From a checkpoint of a small mixture-of-experts model trained on Wikipedia.
Experts: 8 experts in each of 13 layers, 304 SwiGLU neurons an expert, 1 pick a token, a sigmoid router.
Training: a variant of SOAP for the experts, 310M tokens, 9452 steps.
Below are experts of layer 3 (counted from 0) of a mixture-of-experts language model. Rows are named router (the router's row for the expert), gate (a neuron's input weights, with its number), up (a neuron's input weights, with its number) and show model dimensions 280-319. Each number is 500 + 40 x the weight over its row's rms, rounded and kept within 0 to 999. Numbers have three digits each.
Before each expert's rows: "mostly gets" lists some tokens that are sent to it at least half of the time; "gets" lists some tokens that make up at least twice as much of what it gets as of all text. This comes from a sample of Wikipedia text that the model never trained on. Tokens count by the router's weight.

# expert 4
mostly gets: "ed", "ated", "ally", "red", "ted", " out"
gets: "ed", "ing", "s", "ly", "ar", "ad"
router:516455554532493480461498493472522415564558488541517487518500535492520479497518546573430431449463499515488493531451454544
gate0:537521454479558516505448512492454536459500517582535471459455470486537522483562485509485466485456471490516531461382477439
up0:532474520510546487502516539547492566499415551427499503567485463504573495530437497476523453448451512432575455524587501545
gate1:566501487522516473495533520534510581538505441489596519567422466507548532503420576450531563560547477514476452550543527561
up1:528556475509518520453453453518526450519506516578524474553514476506551471467389498557473481493558457526465547520574443466
gate2:513472552536498552485554505534505501550561541445544527571473515444452545540526545502511520480490508503511531529503475521
up2:510542549522493505421449481535424488475499537511404540493539525533500489446540512587504429525486545469523461519549470478
gate3:458456471484508536448476563488464490503450533506484492468539548466546505510561534533482546536464433530494627486497522432
up3:486481523430525549508508525527477464482461571490494430468535503564526504518445482472541478499510455553491605506589536401
gate4:523510529549538491510486505481490485488507535464440490574498528550576422436550450495508570546505539469456485568538531540
up4:486510515560480425472534525483509509500496435526515492454502508444523418492450479498488548501545452517478505477631487528
gate5:536494499517442566508417541432504516499494438542532559489459495567530554538447483488501470533453505468471473400489559507
up5:562535482423518433498467466513501548503486439493565480496521498463469529518497539548481551444438564544500577526488483541
gate6:519491492488529473568468507517526578562512529472481510462547476503478449501440544537517442433518532522496464401440521456
up6:485528476515502502537485500504459504559490527475534459426536478468447479550494525501520466445522533515486527504500556515
gate7:500453563484457480514595475515494507485521517526531499459455546477535497502502488483568499494571437444497455463509472510
up7:517569529496562467527467478466468440496488500497442450462474459515477513486483519531404455535427491468421532511474530534
gate8:602488443527509511504484538514495571548525481474470495538444563472482478588582495448513472426499565598464548571451551522
up8:513514528450508523455469526510529463494498535483547503480428566553514505497430383456526495543431461524515556442473484537
gate9:553495539448513506515447556456505514503544556522544452507490460467486480498504533552552478574482415493517525465531433506
up9:429491487499509479596545579503428576440537448503507535431513531454521480539515451517483508519491545385457472530544426502
gate10:500474521502465497423514454526541518500492522542519510545493433517570514564501541497421498495554563469504495451480505455
up10:525413471527459511532566543494497498555508489510428508550530497454493518528477526486461539439507438576424551508525565510
gate11:551484485493454475562491497529491542488506527616437518542498494498516424422478468562521388503480567559487508458580490622
up11:500482434560465481538491503523466440527456518533554556530514515439552451454527526483517508528505485462470510530519553530
gate12:507512504482556500463476547453469489490567468589503522482531483499496508413478461542537429541498491485477434453556461505
up12:474493510445430524445520446545426533517442546485527549535516545473480485543444501608472499539451544498497556493582466506
gate13:453547454446478497477553468463513489519468471494507498400436482479464501514455589549482513511518521501413489445488470510
up13:393539495473539436460410459478456480478413505492392532475449480511464512507464584510460515477575558510517518495403523521
gate14:470529497515513467544526536554605481563509545477495486492480523563535481528491453509525511544540562514527499564519421474
up14:525556524563491451516472513520542421526492534514459528505530537545477457468543508461447515489561504492546525495533525491
gate15:514573470523502502483522567515437560472528558496473524534517518447458511558498505491489537457518507510543446453539527579
up15:540540474557488515526472506457435490476483482537533493540497557554495513497395455518389486560471492410577492485557482551
gate16:518530510492489505480534564407534538494471486460487483425499595458490472498546498521511527535370554461480504533458534439
up16:473457432515503530584590529386511482458508499513470440506475462427454531464602442550465483430485482440480471525549431408
gate17:449469510492504491504494509487530423432571525471487487499426534486635527484568556556506474526489500432581525475459554537
up17:449538460497562463474507466630522433516515452492492520470478514475426507534486526545552500493474560515508550505483547488
gate18:512525486472506508570592448536520486475525486503478495570476486526536434515426469554499400435486492442441441535489466538
up18:489488491523508495438481497607488482485450470533467487456504441445529501464468520471405585448529532567487479511560423512
gate19:499455465506438516477507512484485411495497488505497527496501498474460450576556516572524427471532508518482515460454489394
up19:530554483556461588462459546513498474500463515487471577464520466534493463466432527528532498505628557470505507487475494443
gate20:416553554525608491555451522519516371524468479501469567523467513549529554483511513463422476532507586526487450473470482452
up20:391475556455475533477454477495421589533489480533464606498487478482424587524479529488545488510461494510475481472522514537
gate21:550513528502459514525527568472491448478518520397459529474474553482447436545550491407500518496580545522483524535472473570
up21:513418486503498559521500565491474505459488532444482526516535521492414506550543545476492511503492569579519477523521504518
gate22:575547513554447466501604486468482482496537483475501371509546464522491497504487543512455415486522527511524471497508479517
up22:435523451593460497457491515454488486482498501529497522576510524515551531476488507440500544546535535502420458524475525528
gate23:539544516571506467445467502547526445463521569486488456481536511512499564483417528533506513499470493458504417517489537533
up23:436512548414521548480526532486479541506516460515563563495490422487498528567468475475476524420478486505506539516579508450
gate24:502485470519538510546435461472472466489479560458549473588502501447569480514499559490492510513528511528401568557515398438
up24:469505493463508459557474518542618526494551435515431575405437494538460465496511464489508483524521509532516415485489509504
gate25:532434422525537521494532485521466412582467588510590513523512491548532541471405497431506518507425493492507564454454468456
up25:495621561506444494512570502459523488470553508499473446507513480459466518532534504486495526463510435546483509445467426491
gate26:542496513546458446535430502561478456486433499507506437558499474491496513498503487455511462472536540456474557482480460491
up26:447493489460522507514547446518550493514410512457451496431512509439505500451538460537556494464480354546461442477516456472
gate27:562482464576580553539536554517471514503556472536516518584547492495509484447474479398563494489525461481498474560523451448
up27:460541552440495539474501540532514487553502460540535443455473573550520417552474502459497469454474509548457553485462466482
gate28:472529513522561471561551589508516436554537469508514466550449537425560423514493547491505528473461428488441452525451443525
up28:524511458488485503510536446483510455478493470530512517500438540452474510501454515525465511538514498480463462517519470511
gate29:508484525499428506508527513483502548503415490492545525469539546483515504457521466438522441457510553420466513501401532547
up29:497527526483517490537471504547539533534504545541487563399531497487476516481454526426449456492450536429440481509491502486
gate30:539561487549549518532531461442484501534530489466458473525432542522464570503490417489483449483513493429493504493453458514
up30:536590536531542597489540471452455419559490476469465476557454520509477474482506513474455451527423482407459492469469493571
gate31:510442443480508424469484517521443495491501575434468532521549478520458535527419465530514446507457511524474483409462558477
up31:495422509542555492484468502570438507436510447530424478512546453486469532495524460511470547510578545677464547442521439484
gate32:458419442582526493565506495449486474565489565446458606501447516456505478485511479470451511454562534498453454605503419478
up32:513496492507518462464540562459476495506525520510551441456489460536487508449555546480472454520536486552542454554525478495
gate33:454474472594542582515503454495464460495419514467507555499530504501458446466480510453490491491509461517498456469500480535
up33:378468468612497505492473469485487459479474489499511552468504484533514508465456479548425487511561521571485453522447468485
gate34:451473506518551497479492479515470479550532491458532547462448490516517451498558526464428478557517466520516451513519553450
up34:470513501491457543509578440515543465567552531499501471526537511523550456468513519504491454544535554448515527570509588420
gate35:533415513508531490479438526567499552522499542517445504459483512492651441485491514556456515496543423477535495514512512467
up35:525553559485465528500408513528525481557443482446574528510439533437525497525450449471512492560493573476516502549475430485
gate36:476519476580544473440517526558417509507430468430481487494465429497473499469481528520516533484466522480537424514428462566
up36:547527436544508449477516474506460534526451504543468529465513458520540521507545448487407538528443510471542502494485467516
gate37:462458561445478517503465493451521469519508515490519498491552563542520564554532507484468484469469529426448458470469530531
up37:508585499467474465497552487502518475526573461509521468501482466473478572441464529519536507453480532519530495606520550502
gate38:543535515500541532490519515509464485538434520554544540489520498548509370480569522508527516511490517517475505585447507463
up38:553539511474577546478492462517509483504524443576562577515496538546453566499557472499547521544542584554472540462468473539
gate39:525498535544520489517516505491492480484488518440565500545487480529537552516466555542410506496510456543511462514514531463
up39:424471439457513532486508541480497553521456502591427500485505515462491388540545470506538460543558516446535602521521507498
gate40:397477551520445511505547415483478470444461410481490509514385488561524500541551564448540485491453592487449483538466473541
up40:497507431486457430499522566532579517505517525520496561417529515485503440481466526513534548492536462568462510476510502539
gate41:477490488503494516507547520484508494460498422478615483538489490557415524515564510518496543490469555472519517453472506563
up41:454453498485527495481488497502526524478489491492429531516480525535557499522449539519511476439505554555480526460525499506
gate42:465505455472558541492518568470487446530551501464531494520489465565531543543470472511555446427513529470447623538581555566
up42:532478549485498562442520445494448457504489513519519468577497523542481546520463590498561555552459442483466466578411506424
gate43:509451521488481448470529520525479639507528522458473504513535500483518515475515509429485568519535514591510516555480485563
up43:470465404496536486501487468493501462522524456587514513533520583478511460501505542585472501500501480536487526513425468522
gate44:562424459527475467464483484482508585445443517486521489547486471519526548581586486436462523534463493558516526515493475451
up44:484509499540496498476480428460507487514517542564535507555512544515549497511555526505540545464529537454514474511494449485
gate45:450493593545506449465569533485569402564358559457510494519465507469465541484497468477427554525507373438548497504478514445
up45:511504562492482488496537556418417454544425520487479494550457463478459541476515539493432512502531475509474478515522519490
gate46:534478538492514482479421532479461481445489407526494518409548498566543497497454466517494462516462463446498493543492473467
up46:445517462532504448440452504541416439505435454555517517513484537445502463513549448514532572490480463498529469530546524503
gate47:473529512499533542495532461496474483492441477529574519425474482519444443508463541533443539517485495509521482520531504583
up47:504445518485499499398505456505493593524554439480559500488477505552482454448490525556531516479479537538544440406508524569
gate48:543498529489442478505510494567581451533516512477554495486448517528500446455554443521479478539507603476506503512585450571
up48:470521521481515438519527465544464476467477600464466528544524507498538560498484467483479460506503483453493444438423480452
gate49:438463535503488470487604541624532490515444426487451464493393525409452533436523537516456520438452544512532615508514467632
up49:464496439460505585530477525423495546477613489451556484486484408490517498522522529532466522503524589486437456412480505500

# expert 1
mostly gets: "ial", " In", " Col", " New", " At", " at"
gets: "al", " of", "t", "z", "it", "in"
router:502454511502522497469455497469524495551490463486480489475570480494513517444520439490403513495462474460515463549404456482
gate0:426535528449517447488447527446532397447507539548481515527549550547501553521557597521500538522495437498547443549470500451
up0:561463551535482481512530519549542551516476477472515464517525540534513437525481537458506557463474482527510594473547507462
gate1:487492554542497557495524500402542423467511562437584477511524501516531467534553492599489546568586511552503525478510478437
up1:444547513515469469462503467555560549481537485506450494451455529480556492512364492505502470510485496467501522537553491476
gate2:492470512481437468529496509493561467525469522501555449574498548503551523473509567506493454528415567491473434475496533521
up2:500495462506524568505575465460524505561490547472522538440486478484445469521515491446569470473576495491531603535505518495
gate3:452615530536527466486491485569473525525500511506485458547546405516516504513508519539478509548513502481466573527428488444
up3:541591437545513541474565485522570486473530550489538532439511548464472541469441519485507459497408465486567490520508429487
gate4:473475490537550506523454470497523506513419511475503547544453496553493504473425452566532430523488449507496551444453545537
up4:483524544526532528548577513515473532530499538473481486444482473545426459541515486462526543570476432486519499527548480483
gate5:559517501468553446497502545490485445511472497449441535485511446551451469549501474460497530466498461455470472505466487429
up5:432484535491533538443481545463446540525533434485528400511370533526537524388487523478547400536536602491534471472507471465
gate6:543459476550531561544514449503502470501507504512469486501525513480507489496541477506476489507504435505385451506600518483
up6:498517496558575470450493489523484482559510508456470611548451401494500530482518468491475470531468500431507426484586478580
gate7:499453535462471494495462483409421501504515525478539562529434526451515490477569452456503493527544528525554459488466491596
up7:530451550423522535552547408485490501478466436506542460493468500489504565518514519511481502469549492467531567433459511436
gate8:558451498516517521518523517466444536502516500467554492465521460459560474429542531433488495534504517413424563547495544438
up8:557472531463477505493562441445519535542441486500533491491483500488510539484474529537527477500492472549499466473440390570
gate9:459568509510485502502564452396503484496542452539477510428455532511528533544463564575506460490515507453567511548429477427
up9:488546515548481476542530466506526465549536514532489512490493499566469471434477491513559460430541576505500494552499520493
gate10:482451494555542491511441470518544547443502469462464551446514492504435493505490558459495544504536476499422531500476483430
up10:553463499529513488487502586508480559506485454406530505474495500479462427478482508485511518499461459505496479449491444476
gate11:485539555508610500495526486544562460481504476389605523502490548521515477506486577515531492476467529456516433497523430522
up11:479473512542464494538557508446534458539524551520502550545577491485477559419479494428562499518488468442512467497522468476
gate12:505497473510539436567467564468462518480556507504483514439461470429434501536516596492529499428476464467491508494522567491
up12:459563525513462520515481484475507486533518483587491503590514521499464496501550490520505516516530538512517524450474531527
gate13:500467527461501511562442469509465521474458433469441480534512499520487478485527520500513438519503493482507503565519553505
up13:502489607554551593478466535523512513518495493532488459534429465526497412553486466544491501457402561538481472440549509630
gate14:616506526467521574509513457533497413445531539452472420519407489490495557520510450434474534503465422475475526494495477478
up14:455511494508547511466448511537512500558464487482484562545492606572514554514464460547511532520574515504579557490464558490
gate15:486527553479516499411504478505581527471499460433532550524508439413552492536502520430457564471441430511468475532460459487
up15:426459554500496545589559592455491493531503511579496468438503530513442487530523469516565488545562587501552507496522513471
gate16:543504468517452474496527510446531476432502438593519535530478481481523537445514497499486547488448516480488562512434584528
up16:547452550515527490536477435517499531491537564486451457491451465511487415557494590547489436641455493526488467513525493480
gate17:547442525519495397503539607475535476484545545591461505570557483543438566480513484526522551468436539504451524518526484476
up17:477539468507560447428548465574519426417570489540599543540471575519482520472556460526444538492443467494504462510504376475
gate18:478534516499463545431482601479630449520431485488577474551493501497500442537513522476464517529463422511480449444445588499
up18:453491562463451489531494573504560447499436490440527448472500446513403444536584577525451550506562501478554506491489530459
gate19:556458464579506496451515453459495482464494445484435516477471478458437483467479460446477551442495453439479511472465528469
up19:535476489526507473493486491450512493551443474487540571522483524475429536524485559469510553474484507408485442526472503440
gate20:553508502463459528511500465508469497567545473462539517429522470529543551482503522516469489589496506523544480474512504570
up20:501543541571439638484555505473510570445494486520454482575522470448482517496527498471535506434495471471414522552493440452
gate21:550439493519467445425505526540534448554489487546501458507528440553564535479468481532435454501518529561463544457495542522
up21:567509475473422457439519487452535531459533521447455462502504389449566466504466539474512519484527490528518501499504488487
gate22:524498506532544516450491488483504535519494505506450459501450527471543498505452512480503469522494509487521600451503521550
up22:501454488482471474533493427528523456536480552471541543503510460513514575450471493512551476463465499445453425567483510546
gate23:523534557508515477450439464518491510526441519536537559452529538482518588504546480509490449501444564520459428562416495454
up23:514415552528509571551441481562506498514461556440430497519498528494532546510532469503518486572488567496499480559539453444
gate24:517475524501518484402485573499508569547479563464577488483492509531467484514450544512480487472522515500505471492528534451
up24:481545482479468474522532567490561539495462529505505484474402478454534456542462464539514469532457536557529555437424516493
gate25:465501435510521555549500494557514510545484439461541536494507474482466555521511488480451492441496502454523491502528581499
up25:561496495484525533544454527524493529513515513527562523474528554503575468549530472499523452482485487551488611515528546445
gate26:520452411469497680464459507500552523520499513485450475502535538521554549529557520528536458585461543476495513516473432489
up26:465453529549514455458530585543501529544547487503467501489515458490447450447576413584522415489529504476524501528465444536
gate27:517441465416481470514490566535490485466476505551537502474512531464467542555499424525485516446499446550445421490500496531
up27:518504475507463578574526513586557483477507550510571525485486545547438440476521511542529476512477472495438543564422502468
gate28:496484471533467444499485556451460532542538489470509531489482499480546493546576438561550549558527520494459517534450515455
up28:524479513424483474549493431483500537478526474551549466516518546492420495384510524466471620437449426571486533505515520541
gate29:492449504489500497560525508518534442450539519514535508413490536475503506512605535518512450478455513536532414468510606510
up29:467475533444448452533547509488531483565424416433411494492443469447457540489519494496551527586528543479518515390442490467
gate30:491535465516454493508484475536537527448561471543507517583498513514423463420510536548499503528526533441550494524527526446
up30:517540627470436519443541543569507451532497470477521500475566473519496507454498491431511500555491520445527518525485557492
gate31:480468440455429480450520435511512521525555513495500490550522491491475467482528462515538526437542524479524452539438477450
up31:520558520516505501526496487512507599503457489499499499468516483478544465541511525533465511467488442508540568477421582544
gate32:408530535490504487503537462535378512458475599551496510470489532511459599443539540482497538448483560431447546419494467485
up32:510470480499508424480561486464575518482499469422460488573532441451544394505487511526495457557516458512550454475403535543
gate33:564448445484499479620474549530505520422495548559542541512435516485484542497509457466485620466559574453499473558530456455
up33:561479497526428528533582574516482523444525443453475478515476534498462491491496507502559504511500513636534513481463471451
gate34:476470495531507409512476489437498530423568480436457481524555510535536513569410451479539452484579554501456542436494560520
up34:598432529491475483452477466488528526498405469543480514492522527489556501429480517548411513485484480484444492484432477521
gate35:446454488506482499442520543463479495493483497480472570413534503435526475474542509468483514457490534495514594495524540540
up35:484473507474485514527435575448514550533480437489515529457476473501552467522451523496489513437483521461535565461487534497
gate36:511432454563511510535609441473488531586475511464504467485523507496472535511496457474460511450520444493533472512548479468
up36:427482502474506570468565514560545441536568527508568543502504489569447469494535498531529492496528509490523557514495474567
gate37:486445489455539511492500443421453588508502531489517507542430475478514431492391515494481449483491472583527534531468466542
up37:472563491513507431534531555487436483499489499542480438502511537536533529494421580542466441444509445485455523505536516525
gate38:488516530586454463487492498494461572425408484471568570470551495577452522474522472513471475436527470484482539594476563401
up38:563527490617444517494504540517465538499465517505509492489501475483458482471491490478483447546493445501414507559450544500
gate39:478515506457529445487451513533461478631480527539486548522496545504454501526511553496471398488453549458448491492530531495
up39:480526456458504505508533513528525527474488526461532491467452529513487446492518459547518477496489482487504540506520521397
gate40:387426462467487509543539515539511494500506484499517467574541530460461480537562522456473549475459514484503497491503561533
up40:411478489426435510519429519523422526537477468450485492445607497496404529428570532476559517442470562475514494453476498543
gate41:520458494566489455598554449526508525522492532486519481434523546517491535510500577469470486557526581550581527563463484477
up41:521406450507478549478457473534525550568496506491491409366499481547501461438477546491515468483513425482530563487452463532
gate42:527542532498477471448470488544552462547437528448532471496562522513568430467465535487501418487498474542570548476482406483
up42:461503494480444471500575458425487501405549504519483487447409487457493533475496553473614542493509529482414462531468535521
gate43:506490515487439510558451464452491532452461538549463428468507501465475518482488505516541509503459529418497552489507420437
up43:447528479445526531576515420465365478517536480527511509518511540463484556475492489566526515512505494483506505429544456461
gate44:434521471536476539478524606561523600511490481502535501500514469451516464536538493506540539504420456474522495434480471479
up44:483488505559472443493523513559489558550508553521470483532444474467499499460466496579471540457505409520531521490532508474
gate45:491516509534487465459563589446498544561474534534494493463480481546518528540527505537541574473551486488473488502461446479
up45:419547503530536480560511496509498535511512564452496559512551523545502412530538508487467454486514529556474514488538516478
gate46:522463520512409506525528477415441451468454511557446469557523523521514579521562475479459509474584534472463596475550517516
up46:515521531524446504479514496494491548530487416478518510473520485532509492450502463514512575493542479428508527495491477509
gate47:457489522441507491401508485473502490534450471567558461495491519454442478444518436487483494450432495512497437473476519479
up47:496499518426535495424489509521449504454491422444491515491521542507453457505545459464518434555522527450534538557569485468
gate48:526542538464446500414534517463515464508564567448519486507470506562525484529523533489490538485451464489547446440534471480
up48:526473483494523533488487485580442531497557507498565441427521476527493492593473495565404554525532510567465546467458540496
gate49:532522462486593512490479480508533465521591518497507489474553540468487515445488523485494512472491532472550475485448511455
up49:551496465544500457477435502533511496484543627468479457464496435522503589495456445576456526506503488533552459568504491534

# expert 5
mostly gets: " Vi", " French", "ć", " vi", " Je", " Ku"
gets: "k", "c", "y", "ch", "d", "vi"
router:556486549550551528509510539407520445501517420546550458512558457434494487495457484505403487493514508504516548514485395510
gate0:480503466500527531486528496612461546473487515513506484446536517518477535498422486546566569469444519481509536474534502479
up0:493452530472490526497463508527584520468558477458541473472460519523453476515507425547554498502461464464538495575510543524
gate1:504452540476554552590479452534535435570536505503522551452478520463497493459559462586522466507525431492480609477468508468
up1:486506467491543529500467526469483459511483557502456478499463502536502467526450479451560475499501551491538446542555514566
gate2:527481523396511487541517505469518466447564496501509545521478436508470478449466477514495486414424505428546466469528551484
up2:558494512492518421528533483547518513436474500448524532435517481499553530446454466509510500478429528438568527518539541428
gate3:468503516462475431498534507481513487499459479540489574511568506450461452481484506539521578499521550422520556471546427486
up3:509527526534594545510517571463492547497501489554584496469478543527474577467427512529494536454497499510471470500503482535
gate4:518507521512524534573535515469503453516537492438462549557404566497483487460588522509508440502553520529528609497490461520
up4:452461444400468509426473542509511527569475460546561482428533497480521410531468438521490546465456504579496526523445519501
gate5:498410497534515516491531506514502502501538554486530474541488532575442484470488550510562514514528553463517455528510422537
up5:441471524525447514458540524462553475501573446542432482515519527560519494441545556491479482445553569459544472475587507557
gate6:471471539499482505636420465443421446573501592536500525501458485510478515547469439501526542520499471534504486521468501525
up6:405473531579490490456489506576470514466472492503536473565570488540500502473484477489582518498407499505502513485438521504
gate7:447516457563498491476477529518484560455531508479504527448522572434532483472484466450488493471490462478471506498452468439
up7:446571488574578498548537529524592484523551559529526444429524552517572543551475527460519485448533467508512498471501394503
gate8:540499482498547495531578509426485519454457445522461467460467473484480457538501505516489533500480542528407516433433567523
up8:461540512478464498438488407517500505509523581470475493526491506447523447480520468473543494506555448475601519476470503485
gate9:488424490488447516511562549488493440427467438496495400480567460379505487556534513454504450441422455496523506506448573520
up9:480508549507556443497514514473485558517472433434471557557554494449557527519477544416471504444492511526531483477524460535
gate10:472501498484507560539511460528559449486508466494510517481449518486560514508507487457417572553488507521506510478511469456
up10:440494546537528431440523515472429491451471537471591447470483531531542468546423542498479451545509530451565482494506501450
gate11:557455487423522563472508536517489482480483459573542524525504427526510486514534462498576496571487503485500514454541518557
up11:438543518566490532484514472514556456489564513566512429488481524543526459514474542553456573475465541495486489543486510429
gate12:511503529506437501467456465508476480468523486454462498528523547463519438476547408562442440486491489472504528444470512582
up12:556493487490533485468560449515450460519463526478456493484518440476494489519484479514568524528452548479490529524555522474
gate13:483499492528496452585473514544474461482498522472465503528523458506540482523422483488549521531533522555495540527475569492
up13:522497523527504525480462470464534539513503458518515475472455488440478547551527520525434495485581510430522440493481523421
gate14:496478428573520499535494458510487455468497446564496484468543507503528486541497505536533553526484535489528526516537492541
up14:563532579453465498505508496545452498576521527446474510516479474443464495498494558449515548475430422511501501517474519513
gate15:487434548503535503519434516439435463497502473596488542524587525450563483507502521485499488553546467470577500424426454509
up15:497461474515535499517550428536477500517461549396486458458505505531487491591460401488574509453467478475483505451459443492
gate16:422487501519540442468462490448430493537537482469441454574470483533467445457489524530467497526428544486493553495447501466
up16:517527483445527485484621525524491497414463496484530489513521502446517431575572473535514448467525444527512465382444508507
gate17:474447516531522526428595515478533474486383492484480554565477540537531483507439464461459469475536564490461468506488489477
up17:435428475471485427545515459466571507454430452503534506604516491480506440509522423473509473496510548495448502507522489521
gate18:490607513478553498443495531476471504526541534517514537503493552523465477515556483435496519537522505481452480507509501521
up18:549568537507477442478545566557441522515543521443506512520559454548504497449508455492381525474501434496529509523477590543
gate19:421507441536497481439527503504536436486487544473510484490489499483489477505429512545461481477480482488445503508476510555
up19:418508517454466432496484535514494507480494542455494541590501520450534545510498550467537502534540524512509494474442471477
gate20:555505556471523567572493570485499485491551550506509489492464517522531485492497528433467476465441483448559549481495546500
up20:539505391543482447491519343460496526466505511466530451485569547503505508428494461597515558538484520523459494428486505485
gate21:518477487463535540486469535553488475430525494499562472481479502573477530555487524478535553461476476527532457499503434477
up21:479497535468570484519444500522497485461534578497484501438481510536491500516516478528510522493494425576556462448508486462
gate22:536511445534456568501557497469514489528422571487522471474489541574530445474432569491530442511460517483557521451525481477
up22:509495526503452544477568435503467491550442487476446478496521485512503509449525535568501490490538525551586446397522550490
gate23:513601498580410536575517467516485517516519441539479467516483504424484468513519400553559518483518500545556513501451488419
up23:572562542471514443511549521476509499505526499454568498495481509379487462528506533430474477494519480466515495469513476518
gate24:536490460447475491481459552408522562521504423522468473498513513434423512503467448486491451488492504517460521458489455558
up24:479457435469484501596504509505451559468483478536539459530522488506488487475517522414529467555489478545589560474468504502
gate25:517425481555575456525467472500481548412489494548516528555460498444440539490480523473490527451459433529479452509482507499
up25:483418483528591554576526512496485537390565469490616510524480464479463551534500465478533514483487522458496453518504519509
gate26:540526533472587532533522527484597481512568519524565562504447502470476458484424502497498527482495569504545507450576452478
up26:502468460507360504456517479505400561476459484437450475456528469513471507460586531504529453520557523465499479544406456436
gate27:497512455487522510537511516530524475505455528489455519570443433532504498505454491517446561489434495564492499443455512522
up27:512554487436529504497555467480464533493444490485511480508469567490461420501553556467491513432527453529495503505506559519
gate28:441428453502538472473477542506494475391476395491488508504429455527438538484557506500519406527530497548484477510511490560
up28:463541547540443534500517562521488431504488520531467530481536393572518435485415489429441569477505501493518428527513521565
gate29:456514427419472495493503524489509553518508469498473524461477428534413507464515497483505440583497533464492567519433490496
up29:431476560483488512507492474540559530536511441485544509545542481492556575479525532465500460472554493551548555450529538496
gate30:373428480490490451438528517486512545462470505456522421525530473503509504458504526420492475528531467452502554529603393505
up30:569431550505495510469520507567415456508523502524478510439446593476482472501465485423453432571465472431487520513566492539
gate31:492410481537455567586557486501510507506548450506539510510446462424470508476503419449490500464405548522473483492514506434
up31:532554499574508490456493491463588456490473559435429465525520480437484498546532560434534497464504578445510446517511445477
gate32:425512482522524443416548517579556469517518480411607513523532513560468529513605538486557476500533511518536537495457531453
up32:475480511505520495490509478530445447517474486493466526512518481526525525495530571559489457522492500533508586452489542483
gate33:539500546512532506483428492492446490483515555540500526408468514446518503522400515436542512461517510431552534537539500529
up33:538452533488511471527555490504468462499547504452596506459526495542489476432463502453464467434574593526445519451499452535
gate34:434566535521508461587499505509489496471529476546438492484552469498476544507529511486599529569442491465475537473536532430
up34:544511484447464433416512568526521530506501513477550510545488570510474526479416537520502573472449531543502480554370523552
gate35:519476497465536577422568507499530468512500510543541533474500486470535442463434551534450493539490441464460505434531494467
up35:531510533464490517487560452520523475498487588476445516544541504529484531439493460516557562511587600515467522495548482523
gate36:531460419502533531457494450464513457500537519500482452502453526461437522451486419484451575427514548409506529558548500555
up36:442459455528459545451469485536566487458516538551444476557545484505609476479541511544493563481596472445479446575484483535
gate37:490497505468480505432522484583417503537552458442465430473471513511428546526420459478494491480484465473393492497503542520
up37:537484553510461418488477469490446493580563493514521476493518510505585536502446486479513524520533507491492509495483546518
gate38:513556538472464386534468426458483511503515413437535515469494460438425507530511478444584473459439461523511538511521543454
up38:507458486540538470492544556500518477438577517448486576535550529487470497539424535556571498456504539435472503478490519481
gate39:511502485429524529471527494521518522540562508475480557522494544512506468463495550518431431482583486519427523495496462485
up39:465451547489514547481554567495538501554496465481504536505491547575534451504452504428467416450483478531551446504526521502
gate40:502489472552493521535428554524507506524497534448491497509481464504460540521628503483504461446596525544514495474473497462
up40:453449523532524435454556459483483491420461505458490473526496504538524551523446519508477419520482491472466478491522487523
gate41:418462589564420466524516485524517480566499507507546466504523502432497547580460471452508488495543462512538539469494418546
up41:491506482552455475536538538467514487501521536517425476444474467419518534507451527436435474493504478437501477486533528493
gate42:464477511539502534511439414579568436547509498436506505590500483505470431525472525476503528601543525538531574637513486409
up42:497538523502519556544557519528484499494586530545595481446500514558575540484529535512534519449531439485556528506493510588
gate43:460574537478514487492480474511537491487490554524552511545558435553422498559517472555504529538481537460506492432539450512
up43:500440481502523417537557496524541500521424502474537453550523513577527508547471491529484478465440501513501473509437516491
gate44:510512559520561488581491510522536518535538493478542465496531463426446555483487490573483501557544524471510493522453487545
up44:479479525497499438576515486430590535522442495506503463461496525449532420498551491451543483475485517503537479489405510532
gate45:448527475478568508464444528468522519526530500576477469562412441573546485547561477525491483541455510484536514467444517509
up45:563532555480497465539471448533489497547495520510483474448511512524512486536548498491506486480478569493467417517561451512
gate46:511484523467462527515481538539478474497529530536430489480447510455554516477452476557453507530520490490421507516490447453
up46:556549521550465490457482493511455530556533471427455527480520489500544453508510543498574556516598483516512535483512579474
gate47:496505573481454446503488472514464510530458466511438547522552584480456472525536483549486454472513531507512440626452570441
up47:523529477502566499440482509514498493469451532482555492511462535550517481457485448456388520470433479532433487511477525516
gate48:532462456478420507495539520507441514467543455551482562480472491471547492407453480512502572566444503463525475474420466472
up48:487475535606538534540528488520520517518504459521509455483517429501497467506526476512480559481489436531492534476562506455
gate49:491511530519552573518485485505414507397516548474585438555490485470518513460502490472539434537491553464529528453482492453
up49:498481468529459482457531474431528435460469460552485558432541497510546491465473478543482475469528526491468555530604494502